Experts of a small language model.
Size: 10 layers, width 160.
Experts: 32 experts in each of 10 layers, 32 GeGLU neurons an expert, a sigmoid router.
Training: a variant of Adam for the experts, 337M tokens, 5146 steps.
Below are experts of layer 2 (counted from 0) of a mixture-of-experts language model. Rows are named router (the router's row for the expert), gate (a neuron's input weights, with its number), up (a neuron's input weights, with its number), down (a neuron's output weights, with its number) and show model dimensions 0-159. Each number is 128 + 32 x the weight over its row's rms, rounded and kept within 0 to 255.
Before each expert's rows: "comes before" lists some tokens at least twice as common just after its tokens as in all text; "comes after" lists some tokens at least twice as common just before its tokens as in all text. This comes from a sample of Wikipedia text that the model never trained on. Tokens count by the router's weight.

# expert 17
comes before: "\n", "|", "-", " ", " The", "The"
comes after: "\n", " ", ")", " 0", " ==", "=="
router [121 155 138 146 127  70 137 122  92 120 143  29  88 120 103 146 149 180 178 161 150  75 104 143  64 110 153 106 102 158 135  93 176  95 187 154 142  66  89 111  71 153 152 129  74 185 161 129 119 149 117 153 140 164 140 164 168 137 120 119 146 137 132 109 170 140  93 109 154 114 132 115 119 104 152  70 224 120 181 114  94 127 122 134 144 176 101 121 108 110 160 101  71  72 147 106 144  73 144 151 148 144 174  78  92 164  62 129 154 129 135  94 149 114  92 147 138  68 145 177 104 111 101 102 121 128 149 107 102  80 185 118 128 147 145 164 139 108 121 151  94 135 132 183 112 148 122  96 144  93  80  80 145 182 132 103 134  95  82 132]
gate6 [134  71  90 168 167  82 109 128 128 107  50 160 169 143 136 185 126 151  90 135 167 119  99  99  60 123 102 123  95 177 111 155 141 102 126 133 125 120 135 109 122 119 142 135 104 108 162 132 162 142  95 118 128 141 138 164 129 145 101 129 162  96 148 119 195 136  88 151 110 136  89 121  76 106 159 138 201  75 159 118 151 157 147 146 134 146 132 109 139 116  67  39 128 134 120 166 160 138 160  86 190 137  88 114  98 105  58 144  96 151 159  77 154 161 127 201 153 141  80 170 169 117 111 137 121 147 154 138 125 140  76 159 128 147  87 139 152 113 144 162 126 129 139 174  95  82 144  69 172 134  69 137 178 184 104 104 139 114 225 137]
up6 [148 157 104 159 113  98 174 114 118 148 161 109 104 103 150 106 125  67 175 109 117 146 117 133 130 131 114 165 118 118 126 152  66 135 180 167 103 120  61 169 126 132 142 116  88 143 110 103 131 149 134 143 103 127 119  93  93 173 101 100 129 110 135  92 138 119  71 168 131 100 175 118 175 120 104  50  79 143 151  97  96 108 155 143 154  93  87  94 113 105 151 188 158  55 182 116 158 105 109 140  99 113 125  83  92 160  59  65 138 129 108 186 200 128 117  85  90 168 139 160 134 136 164  91 155 133 152 101  77 134 138 132 165 182 121 173 128 155 122 128 171 194  93  72 165 141 143 131  91 106 186  91  67 138 136 118 136 142  60  95]
down6 [ 91  78 150  93 131 166 167 161 122 130 143 122  97 135 154 168 113  85 149 127  68 148 163  96 123 123 138 188 198  84 145 103  71 178 135 135 114 142 190 184 146 148 111 181 147 108 132 117 142 105 194 147 143  48 113  81 135 100 105 130 123 106 183 137 112  77 170 138 124 134 132 145 122 139 153 156 162 186 176 105  69  45 136 140  89 126 149  96 116 151 104 135 124 155 124 169 112 176 114 123 102 127 149 121 175 132 161 103  90  86  63  69  89  88 105  84 132  97 111  91 125 153 167 126 111  94  91 158 170 128 152 123 164 164 164 118 122 111 150 154 133 101 141 101 161 146 113 138 128  96 114 129  65  64  64 126  99  90 164 112]
gate7 [113  95 131 205 144 161  98 144 132 121 101 173 126 150 158 146 146 141 113 124 127  89 164  73  90 110 149 151  85 150 188 127 133 114 100 104 136 134 117 140 145 143 139 158  68 147  95 101 118 167  57 102 129 133  96  88 111 174  92 173 142  83  65 154 155 113  89 144 162  99  79 125  70 131 185 112 143 142 135 124 119 141  91 138 169 170 103 110 154  65 163 129 210 182 208 109 146 135 117 152 140 158 175 137 123 114  96  99 153 139 132 186  95 163 123 164 146 150  87 147 160 102 132 200 159 134 131 183  98 150  50 144 101 122 107 148 154 110 164 107 166 133 157 120 128 174 138  95 139 182 107 107 145 160 204 107  97 154 134 153]
up7 [115 100 163 127  76 175 102 156 143 142 123  90 166 166 111  91 103 109 116 119 176 159 129 141 136 134 110 127  90 127 124 133 169 159 125 138 121 172 128 137 104 162 121 169 154 139 154  72 131 124 108  98 174  95  92 121 147 117 186 152  94 146 116  78 155 140 147  97 114 100  79 140 170  89 155 126 142  88 110 109 157 136 124  99 137 123 113 142 110 172 169  92  59  96 119 162 118 161 154 108 142 107 137  72 101 127 133 216  83  88 116 172  89 159 159 145  61 133  72 121 151 174 175 134 158 140 195 126 112 157 166 177 179  68  91 178 138 188  67 151 121 138  68 142 139 173 107 133  88 111 213 154 166 164  74 126 118 112 134 150]
down7 [188 147  85 113 143 114 135  99  93  82 116 195 110  61 128 141 156  89 135 120  92 110 114 159 125 130 118 100 154 110 145 159  76 105 112 101 111 108 108 139  86 118 141  82  93 115 132 184 137 149 192 131 156 175 166 136  99 146  60 110 175 106 142 122  88 129 188 111  87 132 169 122 153 186  84 111 111 170 128 126 108  77 116 142  67 161 128 120 156 152  93 206 190 123 114 144 121  99 106 190 110 163  86 166 157 129 162  95 161 122 126 110 127 113 134  90 179 140 159 152 127  97 164 141  82  90  69 117 142 149 111  75  75 174 150  47 130  96 193 152 136 124 147 114 116 108 127 128 171 152 106 134  75 101 170 162 124 156 105  91]
gate8 [133 146  93 111 132  87 174 185 113 138 120 184 129 130 192 161 149 112 164  63 104 104  86 179 179 194 102 166 179 123 166 142 105 138  59 131 121 122 123 108 132  56 163 101 190 122 184 146 103 139 151 115  86 107 137 108 171 117 122 169  93 102 153  93 102  94 107 100 145 174 141 170 162 125 122 140 217 145 139 157 120 186 163 101 105 175 118 149 104 116 132 137 102 108 113 175 103 102 185 103 115 140 117 127 156 164 163 136 175 134 126 119 178  96  83 118  76 141  43  99 122 148 122 153 115 116  95 119 161 102 130 147 140 126 148 160  55 165 110 139 125 144  94 149  86 160  78 127 101 126 144 150  93 188 127 182 122 129 112 113]
up8 [ 82 101 108 124 110 138 144 121 156 135 161 135 135 194  61 132 111 103  81  98 154 130 152  88 115  82 150  83 102 165  98 133 169 113 207 114 103 119 147  90 109 113  67  91 131 129  72 100 141  75 141 130 133  74  75 160 163 110 114  82 195 152 158 148 127 160 170 124 168 145 103  92 114 142 142 153 132 180  75  85 133  76  85 153 163 119 168  88 117 190 131 106 166 157 136 136 120 125  83 145 150 128 123 108 125  94 120 153 104 149 124  98  46 140 148 102 190  86 161 144  73 168  82  85 116  83 110 141  71 126 103 135  84 133 101  97 159  79 150  92 128  77 133 158 150 134 142 112 130 167 114 112 182 117 156  83 116 128 176 158]
down8 [142 152 102 118 122 116 148 147 149  59 143 166 123 107 155 180 129  77 131  54 118 127  73 156 199 198  95 139 134 145 111 159 137 141  67 106 157 132 121 138 143 115 169 141 194 141 146 160  75  98 175 112 100 101 111 103 153  97 122 173 134 104 212 123 146  85 100 146 159 182 111 124 117  80  97 170 160 116 141 132 104 169 168 109 105 145  86 122 105 135 116 123 132 150 120 149  80 127 153 136 135 122 144 104 150 146 123 193 172 148 103 132 168 138  71 154 118 137  69 124  93 120 126 101 113 124  56  92 185  89 144 180 156 139 100 208  90 172  99 126 121 103 114 143 128 180  93  92  92 111 114 171 158 195 138 157 152 134  75 109]
gate9 [132 105 144 145 107 100 167 111 106 116 144 121  72 150 196 136  97 120 105  67 151  76 164 166 146 150 144 149 171  63 149 112 129 155 105  83 132 132 146  87 103 122 113 133 137  96 151 148 186 131 124 160 136 115 179 162 188 150 154 137 143 170 182  61 164 123 141  86 162 141 113  82 130 165 203 101 143 141  84 144 175 128 162 184 113 189 178 137  41 117 141 157 180 120  93 146  78 120  82 170 128  68 140  82 153 106 175 148 140 160 104  69 111 125 168 115 125 107 123 124 134 137 113 131 174 133  75 148 107 134 161 100  97 147 110 122 118  82 168 159 112 110 137 104 119 155  69  64 150 117 110 107 170 153 146 180 122  86 126 142]
up9 [134 127  86 113 153 160  75 167  73 194  95 101 193 149 118 143 118 110 125 200 120 112 129  92 125 153 114 129  77 162  96 161 142  79 102 147 123 151  99 142 131 108 134 117 118 147 163  99  54 150 147 108 163 135  84 106 118  55  74  81 132 146 131 152  71 119 102  86 139 120 179 150 101 126  59 146 122 147 179 136  90 100 128  66 107 112  93  82 156 150 130 118 112 104 133 152 134 116 183 133  97 128 109 174 174 114  74 150  62 166 140 129 218 128 113  96 134 162  83 143  98 122 180 155 103 123 174 108 105 137  92 132 158 122 135 134 116 196 135 133 163 117 117 150  97 101 154  94  86 151 163 201 116 100  93 122 143 129 175  93]
down9 [144 176 143 133 164  76 131 184  66 100 137 163  98 143 176 164  87  92 104  91  86  82  98 130 142 175  69 128 163 110 155 125 123 120  60 121 136 132 132 110 133 113 186 129 136 100 225 143 124 160 129 159 141 133 103 132 196 113  99 127 120 179 221 151 133  49 151 115 175 104 112 125 114 100 138 151 176  97 145 152 141  96 128 147 152 183 153  92  62 103  96 131 135 112 114 169 104 101 135 141 106  85 137 165 127 120 155 129 148 166 102  96 185 136 184 137  82 141 115 113  94  96 129 151 153 108 126 139 137 123 177 147 111 124 168 126 126 133 105 159  99  97  80 194 139 131  82  68 101  85 115  87 130 135 126 182 109 139 190 128]

# expert 11
comes before: " |", " ", " 0", "6", "8", "7"
comes after: " |", "\n", " ", "|", " 0", " 1"
router [146 135 109 137 115 109  71  82 151 166 172 115 100 145 124 188 167 143 143 222 140  93 117 123 102 100 183 145 102 119 152 129 149  68 197 124 138 132  86 106  93 152 100  59 134  97 137 131 118 128 122 157 163 142 154  78 188 104  90 123 127 167 191  93 138 117  84  73  92 116 135  74 103 138 157 132 147 128 105 120  91 137 149 116  51 141 100 127 132 110 115 157 125 133 114 105 155  84 129 176  92 129  95 101 162 126  95 110  66 124 138  78 189  67  86  81 151  93 126 161 103 141  97  91  92  88 142 121 123 123 145 169 160  89 137 143 176 158  67 155 165 101 145 157  96 175 112 121  96  97 166 109 131  93 125 168 151  67 163 132]
gate14 [193 114 157 107  97 146 119  96 140 189 140 119 151 161  85 166 156  95 176 146 143 166 104 138 151 107 149 167 147 108 131 156 116  86 120 122 136 117 121 150 121 157  93  85 157 109  94  99 132  92 136 127 107 108  96 157 125  21  85  70 166 170 161 136 165 124 137  80 158 104 139 104 178 151 104 124 163  93 147  75 107  80 107 100  80 109 120  78 153 162 131 166  84 123 154 141 135  92  98 132 129 121 126  92 179 139 146 144 131 163 123  75  90  48 113  93 152 144  63 140 104  91 155 186 107  90  97 110 163 161 119 144 147 182 112 134 152 171 109 103 130 127 121 137  73 161  73 163  50 130  58 110  69 127 113 147 119 141 131  85]
up14 [146 122  77 115 152 116 104 112 129 100  83 137 104 133 126 111 152  67 132  86  89 112 185 125 104  96  61 108  77 127 123 171 155 136 103 117 137 142 144 118  84 111 152 150 119  55 162  90 167 187  82 119 201 155 137 138 123 171 167 132 101 127 131 143 129 136 188 127  94 117 133 149 128 119 163 105  82 158 124 205 164 121 137 124 137 118 138 109  29  94  99  93 158 135  98 132  81 120 158 163 128 166 108 163  93  58  62  97  66 103  51 153  96 193 145 126 132 124 169 119  67 179 150 149 163 157 163 139 117 100 112 129 143 151 135  93 153 132 155  91 116 121  98 113 133 139 128  95 123  98 106 150 145  97 126 168 135 181 169 183]
down14 [ 92 154 147 131 118 123 143 149 175 176 115 122 139 186 195  80 182 173 158 134 103 113 145  89 120 180 191 120 162 168 133 134  80 144 199 103 135 176 201 166 101 144 141  63 173 150 151  92  70 135 168  88  83 104 106 139 109 141 129 159 116 108 152  99 129 130  79 150  82 101 136 111 123 126  90 118 182 142  99 131  80 150 125 120 141 152 125 133 137 118 149 128  92 165 152 130 139 102  81 126 139 147 163 132 116 128 178 163 159 165 107 171 151 140 136 169 112 115 137  71 142 154 144 178 126 115 158 125 100 109  79 124 172 139 155 160 168 223 117 124 179 175 103  89 128 173 134 137 128 164 144 106 139 130 163 162 189 174 118  50]
gate15 [111  90 120 117 150 165 144 155 125 119 113 108 124  75 146 141 171 161 130 104 140 138 145 111 132 152  70  94 151 156 167 148  49 136 105 108 192 104 110  84  98 132 171 204 142  83  81 135 148 133 176 118 124 121  52 132 129 121 122 106 125 193 135 173 117 122 133 155 131 164 119 135  90 138 167 118 197 104 107 130 125 140 107 181  77 152 130  94  60 114  81 151 123 154 121  97  82 145  79 103 119  73 109 165 172 147 179 108 149 132  59 141 128 152 123 122 152 105 142 115 168 198  52 139 149 140  93 143 191  91 143 155 137 101 143  98 154 102 160 195 110 102 111 180 105 147 139 119 176 158  58 146  92 122  69 124 112 147 119 131]
up15 [144 100 101 133 131 128 140 126 101 137 141 134 123 106  74 172  94  70 146 122 126 123 106 175 116 108 123 132 152 129 108 127  97 113 185 171 137 123 109  46  62 141 119  98 121 114 108  98 134 151 122 177 102 127 130 156 109 169  84 108 109 178 102 147  60 162 115  95 159  45 157 137 158 116  99  91 100 130  88 144  75  62 105 149 136  88 112 128 163 110 112 137 116 163 184 117 162 199 115 124  78 171  85  93  83 138 138 153  19 107 162 115 117 161  96 114 132 142 182  91 162 149 178  73 142  89  87 107 106 113 121 135 167  99 107 141 129 157 114 143 203 120 138  69 135 104 124 119 129 143 142  89  90  73 101 158 139  83 131 170]
down15 [101 144 141 105 117  69 126 192 127 104 104  95 108 105 154  78 117 137 177 129 109 108 164  98 128 192 117 113 184 156 142 173 117 172 117 153 128 112 117 118 110 111 163 116 168 113 144 103 116 127 153 109 119  58 145 125 106  97 157 123 148 159 179 120 213 111 139 171 146 164 100  64  97 131 133 125 181 137 142 114 123 102 124 133 180 119 115 108 109 150 151 124 160  30 101 188 122 134 118 132  98  95 180 154 137 146 131 178 175 135  94 122 112 199 178  71 119 145 126  64 120 138 173  91 116 169 160 128  90 170 165 103  86 136 104  99 114 121 155 141  80 143  54 222 126 123 129 128 162 107 135 116 111 140 129 108 187 192 119 119]
gate16 [126 108 158  65 153 158 111 152 116 114 155 110 147  90 130 128 166 105 154 124 136 100  77 124 118 133 169 143 185 127 130 130 153  98  83 141 142 183 129 108 150 132 138 106 148 113 170 143 113 101 125 126 174  73 193 149  97  77 133 164 107 103 172  32 133 128 179 161 113 152 103 114 142 137 116 126 144 119 147 159 205 179 116 121 114 125 130 114  96 119 174 122  96 114  81 227  65 111 122 143  99 135  58 118 178 161 125 168 160 134 142 134 119  79  90 144 168  68 139 113 133 106 133 166  36  91 140 114 142 160 111 151 165 136 144 129 136 113 109 179 108 164 112 133  77  96 120 125  95  63 119 105 146 115  97 135 168  75 208 129]
up16 [150 116 124  86 165 145 140 114 127 141 119 128 205  57 127 157 140 131 173 154 123  81  66 111  74  87 150 151 106 118 109  87 146 109 175 126 107 153  90 120 151  80 153 113 142 140 131 137 153  94  91  89 122 147 147 139 118  53 145 129 122 102 166 125  82 110  71 136 162 146 127  84 104 123 130 131 140  28 130 119 174 168 117 145 130 128 161  92 120 147 143 110  87  99 126 120 142  27  62 141 133 119 115  84 152 115 145 150 201 106 112 122 160  75 120 119 163 109  93 160 134  81  85 148 128  72 116 140 141  97 133 183 140  94  73 152 201  83 109 185 114 159 110 166 105 149 106 136  94  90 112 135 105 192 142 136 149  94  98 155]
down16 [122 147  91 173 123 119 126 134 101 101 113  87 128 113  96 152 133 109  91 123 137 134 183 176  79 136  66 169 161 118 155 115 122 136 134  85 195 103 159 170 158 200 102 146 127 151 151 154  82 133 138 100 156 172 149 106 131  96 111 100 144 142 136 106 147 145 184 192 121  97  73 116 152 143  81 139 115 104 184 110 199 161  95  95  97  62  96 108 136 181 106 177 158 201 135 123 102 129 165 145 115 179 160 106  73 125  90  65 134 111 108 110 118 137 206 170 160 115 141 154 144 116 130 138  84 142 129 146 165 112 132 120 138 124 140 136 106 160 173 154 166 133 135  90  60 142 167 133 227 123 153 124 162 128  83 151  81 112 138  98]
gate17 [150 151 105 139  75 121  97  92 143 131 132  61  80 112 119 181 187 139 144 153 160 115 149  68 146 117 144 102 174  96 208 171  49 145 102 123 140  28 103  79 156  78 144 179  93 166 149 158  77  46 123 149 139 115  92 103 119 123 113 137 143 139 138 127 143  92 126  78 129 120 125 120 109 116 132 146 201 149 157 159 104 111 111 139 130 150 152 152  71 191  78 126 139 153 143  86 105 100  70 195 140 139 134 125 153 115 129 107 126 139 106 104 136  69 182  79 122 150 186 122 121 146 119 128  79  94 108 116 155 124 184 168 142 120 147 109 142  60 163 153 133 107 134 122 153 179 107 118 138  86 107 153  99 145 140 129 139 172 142 128]
up17 [ 74 126 161  90  81  93 164  67 174 124 108  92 145 131 124 119 120 123 145 117 114 124 138 111 166 139 140 121 136  93 138 128  82  44 142 152  90 166 141 126 186  71 109 135  93 120 180 129 105 131 169  81  67 139  80 116  72 100 116 133 174 144 191 146 136  41  50 149 130 102  81 132 144 129 149 140 136  82 121  89 186 151 135  90  96  94 136 155 107 145 177 121 165 127  80 180  80  82 112 197 129 153 108 188 138 105  83 151 120 154  82 105 206 146 136 105 105 145  82 169 127 137 149 113 134  97 128 109 135 129  92 157 121 128 140 159 103  91 143 164 124 135 135 144 152 112 112 177  76 136  81 161 136 152 159 144  73 116 128 133]
down17 [167 135 157 169 153 133 130 131 114  80  55 163 111 162 112 131 107 179 100 135 115  95  97 124  94  91  90 132 106 141  76 116 216 145 112 162 160 134 143 150 123 162 165 141 125 112 120 102 178 134 112 112 109 162 141 113 170  83 115 168 156 125 137 143 155 159 176  89 197 145 150  79  57 140 107 114  99  72 122 144  77 118  87 127 149 127 111 137 115  76 162 152 134 128  86  84 142  92 202  80  88 136  82 142 174 117 181 120 133 150 141 135 101 175 112 134 155 152 163 138 109 144 113 249 181 126 112 151  67 165  86 130 133 121 132 127 152 165 103 128  97 184 164  85 123 105 147 109 118 110  88 152 130  77  97 145 148 147 131  89]

# expert 6
comes before: "\n", "-", " ", "|", " The", "The"
comes after: "\n", " ", ")", "\"", " 0", " —"
router [124 117 108 135 121 104  97 129  97 118 147  96  86 180 111  86 125 183 132 123 197  83 143 152  85  91  68 106  80 175 120 121 180 124 149 168 136 140 127 131 121 146 106 120 120  77 142  82 139 143 111 105 156 182 100 149 112 142  91 161 119 172  97 112 136 149  82 111  80  89 151 107 139 194 117  75 157 138 147 154 121 139  93 145 112 159 114 134 131  87 163 134  57  93 103 124 148 149 171 156 197 179 174  73  43 124 100 143 123 108 145 121 131  78  87 192 138  42 100 117 105 117 131 133 154 132 150 143 114 156  64 153 156  94 124 128 157 179 105  90  86 114 156 195  79 127 113 124 145 148 166 103 128 190 139 124 166 173 143 132]
gate7 [ 24  88 138 152 135 137 115 106 123 151 150 135  93 140 142 108 118  86 121 161 123  81 133 185 157 172  69 169 109 127 127 151 186  99 167 160  75 144 179 100 136 117  95 139 145 120 140 114 129  57 149 119 160  99 151  91 101 109 116 141  91 108  81  93 143 146 165 183 110 105 162  70 156 144  78 172 115  75 165 150 182 151 138 113 116 144 120 114 112 134 157 139  78 113  86 153 113 128 145 118 139 159 146 122 137 119 118 182 147  88 109 164 130 103 105 110 128  62 124 101 170 136 199 169 123  99 170 124 122 179 114 130 117 130  63  77 102  64  86  96  81 109 165 125 111 113  97 141 125 188 109 166 158 151 121 149  84  50 172 132]
up7 [130 117 117  94  90  59 110 110 161 155 118 101  88 185 113 179  76 142  80 110 145 122 114 119  85 132 102 169  97 106 131 110  81 167  98 104 141 158 131 174 227 147 119 167 122 147 165  99  90 195 115 110 126  93 137 111 115 137 125  72 115 105 166 165 112  81 141 115 198 152  92 117 117  74 185 111 113 130 108 118 185  42 172  85 131  64 127 153 139 147 118 123 122 158 144 135 166 146 163 102 118 135 112 126 129 145  86 193 149 126 120  93 137  58 126 161 130 136  85 170 108  87 130 147 170 172 168 124 104  75 128 169  92 144 101 129 154 116 159 174 154 181 138 157 114 115 116 118 187 117 139  80 101 106 143 147 158  95  91 108]
down7 [ 98 101 170  94  96 152  82  87 115 170 184 185  91 138 114  89  90 109  91 140 152 147 164 117 122 165  98 178  81 105 102 124 155 168 115 113 201  92 188 187 157 155 156 112 159 148 182 153 173  62 128 113 139  99 110 173 129 131 173 118 139 119 103 105  92 126 145 146 134 143 141  98 150 129 144 113 105  87 129 120 134 142 123 121  91  94 110 149  50 164 161 112 120 109 118 141 101 135 115 151 153 136 140 133 108 156 189 149 108 114  85 101 149 161 168 123 127 104 172 123 133 170 136 171 143 172 216 144 110 137 163 185  98 146  79 106  98  99 108  74  70 204 151 118  90  88 191  88 123 102 105 162 182  93 131 126 118 113 161 161]
gate8 [109  68 120 110 120 105 125 141 133 116 143  80 129 140 122  72 162 141 127 101 121 172 157 157 161 185  63 177 152 180 147 152 179 172 145 142 123 107 111  74 150 128 179 149 112 129 114  75 162 163 148 161 140  94  48 158 105 140  69 129 167 115 127 186 143 118 166 143  97 155 106 108 139 105 125 167 131  83 159 139 126  75 163 131 122 142 168 183 129 110  97 127 173 113 110  79 146 140 146 146 164 161 154 154 157  77 161 100 116 113 138 119 128 139 118 124 148  95  75  46 132 126 129 126 102 148 112 126 160 186  83 163  95  89  68  98 136 108 114 139  79  87 164 112  68  80 106 106 200 154 106 165 165 157 132  81 134 201 147 106]
up8 [140 208 150 122 105 146 129  68 150 170 104 149 105  88 158 140  98  93 134 130 109 125  87 124 148 121 160  79 102  67 109 148  35  74 142  85 128 119 124 142 120 183 104  96 126 112 193 171  64  91 167 105 103 147 175  89 154  54 155 102 153 136 124  90 120 110  94  76 216 122 139 102 148 148 147 143  97 147  90 121 107 146 116 116 158 120  96 100  96 138  89 145  86 164 127 137  79 122 109 131  95  96 131 131 119 112 167 153 123 164 148 157 139 107  98 118 165 170 129 178 109 146 122 167 149 101 148  96  97  70 187  99 143 150 129 160 137 128 163 106 154 187 115 135 224 125 151 168 106 124 170 102 131  85 116 150 164  86 106 131]
down8 [103  99  67 113 122  36 147 120 194 158 155  89 104 132 208 117 161  53 127 148 138 158 121 136 151 151  83 161 186 143 126 133 106 136 160  99 123 123 120  80 126 108 137 145  29  93 127 179 149 157 122 122  93 125 123 115 118 118  97 103 159  88 167 126 136 138  99 118 125 172 137  93  87 130 124 162 124 103 145 131 103 127 110  84 159 155 175 169 149 164  95 129  95 131 153  65 147 134 123 139 118 161 138 155 174 109 108 146 115  74 121 114 209 123 143  84 202 155 108  91 138  93 129 136 114  94 159 112 143 190 144 167 118 104 116 119 122  99  97 102  86 146 185 113 123  98 136 130 154  88 137 119 153 115 219 107 169 191 118  78]
gate9 [115  93 174 164  71 111 158 182 176 177 115 137 150 146  85 118  75  75  71 120 165  95 189  94 164 134  87 108 129 148  97 191 137 133 124 103 130 117  99 108 134 117  90 120 158  91 153 107 185 177 121 132 136 121 132 157 112 141 162 121 112  72 100 116 148  68 109 170 106 109 177 155 120 169 129 104 105 131 220 141 151  87 114 110 146 111 143  91 163 179 100 119 102  92 105 194 151 176 129 119 102 172  84  96 100  80 115 111 156 141 161 142 114 183 128 157 157 156 177 143 111  99  46 121 110 132 156  91 118 125 118 109  96 162  88 185 127 105 164 137 107 105 196 157 149 146 106 123 117 181 114  99  95 175 102 160 133 104 129  91]
up9 [136 141 140 119 108  66 195 130 113 150 112 100 107 139 149 118 163 154  90 122 192 110  96 178  98  72 146 188  87  93 109 175 180 123 156  88  68 166 143 130 122 124 145  48 126 103  85  87  93 111  98 131 150 135 128 203 147 112  95 149 159 116 162 125 207 137 184 141  83 147 145 136  95 133 157 128  85 205 108 159 133 150  80 180 136 149  95  99 121  59 127 125 101 127 101  96 166 142 147  93 126  97 129 110 125 131  89 169 129 119 154 113 131 134 113 160 124 117 105 115  53 160 117 116  90 121 140 153  85 139 144 170 160  90 167 173 132 138 147 100  92 190 108  79 106 173 103  72 142  81  95 122 131 117 163 117 133 139 185 140]
down9 [163 162  84 177 145 177 133 231 125 120 120 170  86 115 122 118 104 137  80 105  86  74 175 106 162  91  99 128 101 141 100 162 110 126 172 116 159 150 133  75 143  98 163 177 155 120 123 113 187  94 159 123 125 121 125 138  92 167 153 123 143 142  61 166 133 116 153 140 141 117 138 148 182 171  87 126  69  95 108 110  93 115 162 151 162 108 152 123 142 179 120 108 172  87 142 165 176  94 104 167 162 142 120 115 152 134 150  81 108 157 161 133 139 175 121 157 152 116 152 106 235  93 127 156 103 163 151 122 128 114  58  97  85  95 102 136 140 100 120 168  99 129 172 105 155 183 139 130 110 162 118  90 199  85  90 111 127  77 143 140]
gate10 [ 89 139 145  50 127 107 152 120 188 137  96 138 169 122 114 107 141 143 143 126 107  72 118 103 136 121 119 185 184  91 154 142 149 128 162 147 126 130 185  71 152 150  65  72 154  89 161 148 112 103  94 162 149 179 145 141 126 127 122 126 127 149 141 163 122 156 149 103 104 134 156 111  94 161  51 149 113 125 162 127  94 105 139 130 112 163 117 110 130  66  68 121  83 121  69 131 113 127  95 122 116 124 131 118 143 124  98 112 108 130 163 101 181 163 134  83 155 128 116 132 133 185 216  82  50  88 146 118  67  81 124 166 153 162 108 135 133 223  91 144 124 154 117 122 106 142  83 183 129 167  70 130 149  93 154 136 141 198 170 111]
up10 [ 94  86 132 124 142 166 161 132 164 140 149 151 117 113 102 125 123 115 153 118 113 110 180 157  87 130 115 170 169 146  46 133 126 112 115 157 110 134 177 128 141 133 116 150 202 140 133  85 179 132 136 129 133 128 136  57 148  62 104  95 132 102 118 116  68 168 169 119 100  77 111 131 129  71 139 130 169 128  78 149 196 128 112 130 112 144 185  82 210 137 192 120 126 145 152 138 159 118 120 150 120  62 122 135 183 122 155 118 151  98 111 157  72 130 116  76 104 164 137 117 209 132 180 128  81 117 149 160 144 136 126 116  93 119 110 135 114 127 112 110 130 137  98 119 114 116  77 117 153 133 226 158  90  98 112 143  47  70 176  90]
down10 [ 94  71  94 134 131 154 187 112 131 141  80 136 107 125 161 117 101 201 149  68  76  81 172  74  78 114 155 217 106  91 121 132 132 214 143 130 128 170 144 146 163 104 117 130 112 145 139 101  94  99 171 117 109 120 163  45 138 156 111 141 137 170  94 105 144 178 111  84 147  96 143 148 105  95 161 174 140 136 136 185 134  88 115 104 127 132 154  90 160 139 158 111 110 169 129 162 135 120 129 110 128 146 143 122 111  75 182  74 168 148 124 115 156 101 132 127  68 134  78 130 147 147 152 110 108 137  84 107 126 112 108 107 142 100 107 134 109 213 114 129 123 157 126 148  68 158  82  75 145 178 110 124 180  88 137 157  63 132 154  85]